From a checkpoint of a small mixture-of-experts model trained on Wikipedia: 224 bilinear neurons an expert, a variant of Adam for the experts.
Below are experts of layer 2 (counted from 0) of a mixture-of-experts language model. Rows are named router (the router's row for the expert), gate (a neuron's input weights, with its number), up (a neuron's input weights, with its number) and show model dimensions 320-351. Each number is 128 + 24 x the weight over its row's rms, rounded and kept within 0 to 255. Numbers have three digits each.
Before each expert's rows: a language model's description of what the expert responds to; "gets" lists some tokens that make up at least twice as much of what it gets as of all text. This comes from a sample of Wikipedia text that the model never trained on. Tokens count by the router's weight.

# expert 13
It responds to: Capitals in acronyms, pronouns. Capital letters inside abbreviations and codes, such as T'F'F, W'D'198, PT'S', plus pronouns he, they, their and word starts after "the".
gets: " ", " the", ",", " he", "N", "M"
router:123168178176146194135140142160136143154166153107138107126134139115112099086106169121117090113139
gate0:143178133139125103111101121142111125149092148101118119136152178145129137124106121151094120138121
up0:165158132135152131123124161112089133162153150143160131097145146144150056160130181111113100143117
gate1:132105119125157150090145125148110162130094172163118104082170136125130096146110133145070114142134
up1:117103105150134131100092142161105131134115148140133079109149101142149099145103142167150091152127
gate2:172138141092099108121106143157099131136113113119127126116117129129089144141157089111136141096097
up2:124181150163144134106140128117123134150137149125110162150106123134150097147124118122120125161156
gate3:139142103116116147181111147135158126137134162148135123193107083105106168111110161139124123091090
up3:133142134128104153154097128130162138124141138176126141143159085092112175127131132140135106115125
gate4:098121124102158166152150182101143103156120112092130130099148082087134117116076133140105112112123
up4:087111116139106152138153142129149156151138132203142108127108141112140103085140091126157141107136
gate5:101159121102111097131097089152114128104108168134127111060109133139152165156161147086133158141132
up5:117113128153133116116136110122152130112114151123113153112152132143141070098126123104098113116125
gate6:126108101139135134160122107132110162153150166108171109099120073160173155173108119153129135104104
up6:103096173131176110161136128105116128134133128129080106148143142163146161148128119122093146171122
gate7:146103133090115136166159124118141128157147148187114169146141085102096148130137097116115155124091
up7:158162143140134121109113114113127119109114134077160133149113166125157155117089117097112094160148
gate8:101176114148109134136149125146140145082162132150130146120124124147147059094110138117115115102130
up8:099119103132117135131083135113143171134132152129167161145113127112152167123085132139167101140087
gate9:133130121134125118117123088138087137097127121127116113101117119139166127121113169136112167093160
up9:149066176124140117124145145128123122108145097079152113095165140132166137105111111155130112145127
gate10:110113114099117128120130088061150129117125118145145134119102118122174125112144152115179169149114
up10:111140110125118128120108083124162127091117120140112157136152170101158118089146177146143153152117
gate11:173116123113131129148115148118163119107106087101128126113131145127119165151107093152106116111120
up11:123117141119104140117120139108134109174149072135123110161113124097118100121146101128124111131149
gate12:118122133092137134145125137193139133133107133128093087121136145083124181166124121125126105124165
up12:110120102183082127168140130126132162112127153078144072161113134122092107119075150130129124146123
gate13:130133144094121162162100164091160147140103129153123105156087124108093120140124128120130140100104
up13:124089157141136114099088107106099162109146146119138177118136146088092122133133083156174132105120
gate14:165161145132115120168146118153165127109175136145153137167163128152134063123087122162134114111120
up14:145118144110133125135132123132129135116095131138136205112130137136126073092125135117141156101156
gate15:111171116122129130136124136139137160165093109138134146136120125116114107118175140111087104122158
up15:142123093116123115153132107135088124110110117090159141126133123122084169118124146147144119165169
gate16:131171133104133117133132162156112147136119143111119100097101155140113137114162153140123118125107
up16:126111121110103139134082186092150143118087124171142108171080108149119096103132110129161134121131
gate17:126141147139141121148146161165128137102129157104156097197118133103154173124128160133110129121063
up17:114144120085136121116121133087103176113120113146091080142104108082082100108089140151096126146154
gate18:128136104141134149132125145104138131192167162130128102157168137066115125132106122118086138100090
up18:111144094075112122137103096156128132095189112131097109114111161151136140155134149128118171167163
gate19:117138084114122092124119104156156118144102099150134156140093151104119157143121107113110151139132
up19:130150117107135131139134129168079158101147153087140130133076109132134141144149141131132106139093
gate20:131092125092133146169150084130112123102169133119111087122121123138143118099130148160148156158157
up20:124170093128150114131107148153127146108126094150138179141179125120133123154147119168112108136149
gate21:115128132092151152113094148105171152149114114123155136141134087061178091129136129160130139084106
up21:081158126114145144071097158087133143130107093151144144146112144106141076129130130153134178091126
gate22:126105129101126107167092104122121147137138147157127125115076133109168129099094146138137110147175
up22:150118145115119093143103111134160108136158150151133151167150093188116126117115140174128162157170
gate23:139133097152136101183119139165149056128136099141139161124134128184112113131191104150154101141137
up23:107118124127133110156127110146127160168097132102091113149122162142137116130110137091144142111088
gate24:117162098115145127147129149144135115145119131149116116145116122146117096137155181092127104148145
up24:109121123127123151144104112143108125107108136125121142144154138105122114115108146135162163123158
gate25:147115107139128118122140116143053122126116167084148135124126092100133162142121126148149156136142
up25:110124124131117144130126146143153180144152116112124073123120085138153137098148047163113102130149
gate26:135099159096104127118187116165120074123174159121151138152153084118113101110135110089108154124120
up26:116122105153104158154106180133139151116073099114103115070147144143153147166105145134139090123145
gate27:147076111143127126157121081150090098098105147132132150100140152157154124116129136101129114077138
up27:176137141165108139127123113138109148152129090131139169125095109076130148121147127139158146146150
gate28:102123076130160143084063176125146111135128157154094145128145105116115121130111120145113108192149
up28:129104135087096126134110207107091125135138149146135163141150126119143143150108146134128160120079
gate29:139129101141121109133164138143118120101094157132116142131103160108094066130103148096151136133128
up29:152082077183162138128103115173099114132127122128125156113112100102155132125098131126130134090143
gate30:136149148126132111184078121157115143143128152132150110076139102175095160134126158103163109159086
up30:102136168123130101133134136074140117148139111128143111131123152162121158115138151099119158136149
gate31:101134146141136125116137154128161151137134157134135169143108129099118186136143120124100079141107
up31:126150129104103123140159120156143161125133119114102154116131122173135161127145095130076166106160
gate32:108112154146127105116160125097137130124152109167091144122090150107122094115130124111152085119126
up32:121104134083128106130139159128147153124089118161120102107104140139173111092152091157131132135127
gate33:153120099152104145161164094152111129123153176087082162107125126135145068151115153107135158101105
up33:136121161128071140164142134127128114129118130132125177094104139127149073106119139138095168144102
gate34:140127148099112151112155134135122104128146148113149094128111088127142107071108142134100122130144
up34:150120147087149146110122112169128084115148168134113148109153132137124111174131134080114118177178
gate35:141172123182117153141084151137094145137134108127145113132132110119106151121116096118120155124093
up35:144127156110132142145157109155102137089147113132140136121144113149155130110167099166151112142182
gate36:161090144111099128129117135111142169139166142125150088117142130150121124094093115136125109133155
up36:134103131189102132151112078131103109126136131096105138104195135176146151105130151112121089155225
gate37:109149132091109134141137126148144132105148107180110118157116131119094119113136155097087087132100
up37:143086124161145122122118124119108130119138118105101096088119138147148162159122152114165151180170
gate38:120090153146112122118119152153155129155120132157138175186141130099173066118178122098126093119135
up38:085085112075124130131099097138096109115112155167141103112143151141127107152156149128159170127136
gate39:125160070133145106108126117101180140131169162143106123117076120081144151145142084120095135127140
up39:113111154108103142108132126143099122124143097136156106143161139129093136120102104178164135108205
gate40:118115126139132102165188176113087148135161134096116098165107147138190147101084100153112101132131
up40:098178137129094107170170143128118154141144113125155122135092123134155064130180125149126100124143
gate41:130163136151137089118118107095136113113129079186123119134166131111120131118162139092111130128125
up41:122098153122100105126094115109101115157090114133127125180094172131138135158156131111159106149131
gate42:119116122164144116099102098098097114142153131096125109125144115101107131097149152151152114138151
up42:137079097160124140111133141071141127111111159145119076163126086153076131117139115109129172152148
gate43:106141147090094118149126117133079115136140155137180141094148137164185100151149136143138154133141
up43:122144141084090148140129164152101187125135142097172130091133119125148121117131105151112147091170
gate44:135119133174074145150150146156131137116097120153071158160144155110108105142123154139118118142139
up44:105141164183163126155085146163115115127168095174134130136124123161151121130104138103136133184092
gate45:130137178116152093130168125101103171136103112110133135118123099122111109117112115127097134141125
up45:129149121122117108127155127142121149114142161127092099100118122132144126132104149144119098130092
gate46:132070090100150127112124107110057168094100151096091128129135128123156095096104147105157110133151
up46:164151148190115115117103082121170094111128087133125148126171144133130151132141131159114124097172
gate47:129146157114101115139136169123160092127149147137168096142166107099110137091093107160116113091072
up47:120135125075116143141132189086173130177139152110170106139122087139099132115155091184087139046080
gate48:158127103110153099171130128124121115071136085133152117102124127148119137112156063148120138145136
up48:147128147147142138134134154143136086127107119153158124163135149146116135160115100095122142126105
gate49:132087150099159108190084167076127145132134206135146115157104145149164080145110148124085093119077
up49:113082197157102111133112119151105092168117108141171094137115119138086133129118124122150119110125
gate50:127146132091176122147090184097103155084161144189151115170119113133110160147108125151182111137102
up50:129119200093089127112138178139117124175162154133175113128115128134130116105120114143141124126085
gate51:109092105113115137103105095129120130118172162109156097156128161076084104127152190088111149108162
up51:127127142112124151110093102139093098152114145141144139144160148139195115127162101116134148158073
gate52:142147118105129106108121113142147116117133145085156131121113153120065139130134143093154108113127
up52:151148134122129120138122127127128103130124170099157122155112153113113165128137125087170134132144
gate53:117091150118090159134073118143121100123111156134168100094142119139119104157121172112122141121122
up53:105127112113128168129138089145122111149142135094146118149114124163102129121119122116144117090182
gate54:142175121147132137145129151154132118127123136143152112116090116165160088115142131148153135145134
up54:131146128153111107159137148156154108099163129157148150138147131130106084125126148123132100114118
gate55:096122109112107141143157144112157104131123127157100138086098165122100125128187150098137142156110
up55:128142127125133144095146072142162149177129140115147186109138205123104119079143139156143126117076
gate56:133126139098132114112110140114139078081078137160128122141121159127069137082114156108179129125069
up56:106125160125167105154119100104128112111161152179173101153116087136117159081087163114108187146105
gate57:117133126115145115126110154152132137084125134103131105126115130136089122160122109127134099138108
up57:110155139130139132120082173155092125097125141165114099116135117129113080147155098075127135129128
gate58:112135133140146117143085164154091123124136082163150097116157114133127108133129167129138131128092
up58:171106108141128139117132090111158123113156117089129127114156112145126156119121113122120141111119
gate59:105092132106114127108129135120152127172141153096125112151122117138176195120136135117097142112131
up59:112126087143078112141165133170138135076127152096157134141156117147145098132131138135146118106127
gate60:109129133110104141108116087102118156113107149100135122170125136076144135071122101108138098127104
up60:150180105123149119118140142121164139151143111109105156101136153163062059171136129097125131124124
gate61:098141126093089100135145140130172146108140132124125117128093134130130101147134119115096125121122
up61:112134164145154125128151134120173120154135176153143065101113129142132106136112103137153141143118
gate62:114149093111122162137156169123199132157157125122119096141197127096110136132146150137107135128162
up62:142130117141092127119130147121156112164110152146092066164167144069144172128125130136119147122175
gate63:166096133128114110111155121132153156159140061122138140135119150131150141147131109148138126130120
up63:169126116120153110093167139157156128158131088101141147122102175129103103142141131124131099127158
gate64:095132130154103130150171135160133158135177114138087165106127154135121099103115147101136137129115
up64:115094140159135113120136104147135147173148115107087132101166145079157139088167106107143127116150
gate65:121129138093138122110117124128130113140149147138121189111128101152110115129123148067158159148133
up65:143206121131165127145109161161143090146141120165132117155119118156112102177189128162133109138179
gate66:147165132099136114140172121149148146109123146154085129104110128123137146085172083114118171108129
up66:094158140112147116104102098102161118128141132156143174106141144112128078111116141074166123168114
gate67:110070167146127128207143156097143087128132150167182111123141105099156120129103116160164090092136
up67:141106142095082132123111082108120125135144110143138181138131117127134110117149135110148185118124
gate68:131099154091161147113166120105116149127178078140142169151122073119164056103127130122139097118136
up68:163155156092150151091172130093130141131090149137103115074120110110107173102125128169113116115100
gate69:126120136089095127126091172124115115157086114119116096112089142123156118143125113113133126130102
up69:106133138164142091106095106109150150090136082120144119093132087080112171147103116142153167110125
gate70:150118144142101142158128137073146119151059157174136132094128099090118072140137124076135151163092
up70:127098112132128157151152054125147087126140112090154135095128109159131151089180078167115112130131
gate71:153150142138134123104116102136144141099147098116123133099120083148129124121122099175151160147127
up71:143140117150139141136109134175125125089131091118101115101143138097158106138144104114116140132212
gate72:097136141153123091118112161124167116129167128140152166131101136103081085146106146151105085112102
up72:143122125127151087142129108162188120109138136149113082086142172165136137147118130109100069140178
gate73:116149122108152081113102120101157138105140101160149065132116139119121140158154116137122125112162
up73:164136095180121104166194173156114115136167103123136179134156156119142122170113104083146148140165
gate74:147110094108124155159135152118122138170124121132128116159148126119119148168087116130123114125146
up74:134128144094178117105187209124171094113163138111145122156141108146105120151105116188142121082141
gate75:132168087098119105131109144148152124130120117159099145135130121142170112148168128140114117120115
up75:133109134130148129115112122125072120210118139144127090114097155120129116100135087168136137088127
gate76:106134113186140139139137176155137143139141126153137187186143110113116123148131097128096137112095
up76:123130171164188119145112130111134191133147147124117116170082102097165117138127121129107136150141
gate77:148151150123172156138140115117161139135093141109083134132132118135171150108131154138150139113122
up77:160104112126176142110146133125157097125128116063134138157110127125118129116128135129156161129090
gate78:120077128133147121127136138128115138100162155084127130154136122138123141093099109090120117153101
up78:094124115129143094141138122081112135165093103145098176105143130103152111105128098135121148178125
gate79:091171115139113110133093170124076128106124125086136100089151109134121096140130144139125126179123
up79:143115111159097113146133159127122127082111157088158154138122143121143164150102144133116126128110
gate80:123126114116120132092099144125134151160086165094160131112099130156157146140139097110130174106078
up80:098160142110094163155135137136128154134101141107101129142128112108141145096138111139110118135116
gate81:102129167155098111166108099115136131108111118157130111161112118106107157118120140175106116153169
up81:137167102090134137076130142163165168145106119134176121124125141123124159144141127108134134076116
gate82:157125142057136136118127086132171152164150111125129117077130122111107141146087127112097132147155
up82:116128105149104137142109138126113119123123088090092129140142155114144106097134134164132108122123
gate83:105142091115143116092124112128130135150132078139148092148122148150136097143152132145133118151110
up83:150116132169120141143109147113149137108119097124153128128107139144128163114178111162117109150115
gate84:129142143132159107123140175121136138148126064120099119142101108130129091137153126078130147106143
up84:162107138149126105141153134111118160157121137075092138141140172060129128126125095103116093122106
gate85:144113133144102126122134117103122145122150129113205132102144104124136152152092103102144150093135
up85:119137152139092120110110108151060115118138125146122167140151115147136078089106112154139176147102
gate86:121151106134152122135087111095128147106143113120155150157119103158130108191125124103146123120121
up86:098140103119129129144141096146172146158171086137158133092142123160117118114138119119159163105144
gate87:092171128133133129165141139141148147130116102164141090111144105099119117139110100126109100137112
up87:129118149143151097122121063103124114084156134119107105135107158132121088095156199130150148120162
gate88:126154121086128125101155108140149133145122140145138158114167087109137110146147117140091167103151
up88:128140147126143128110103130139102145152095135140134155168132116120111106129132127130118138145126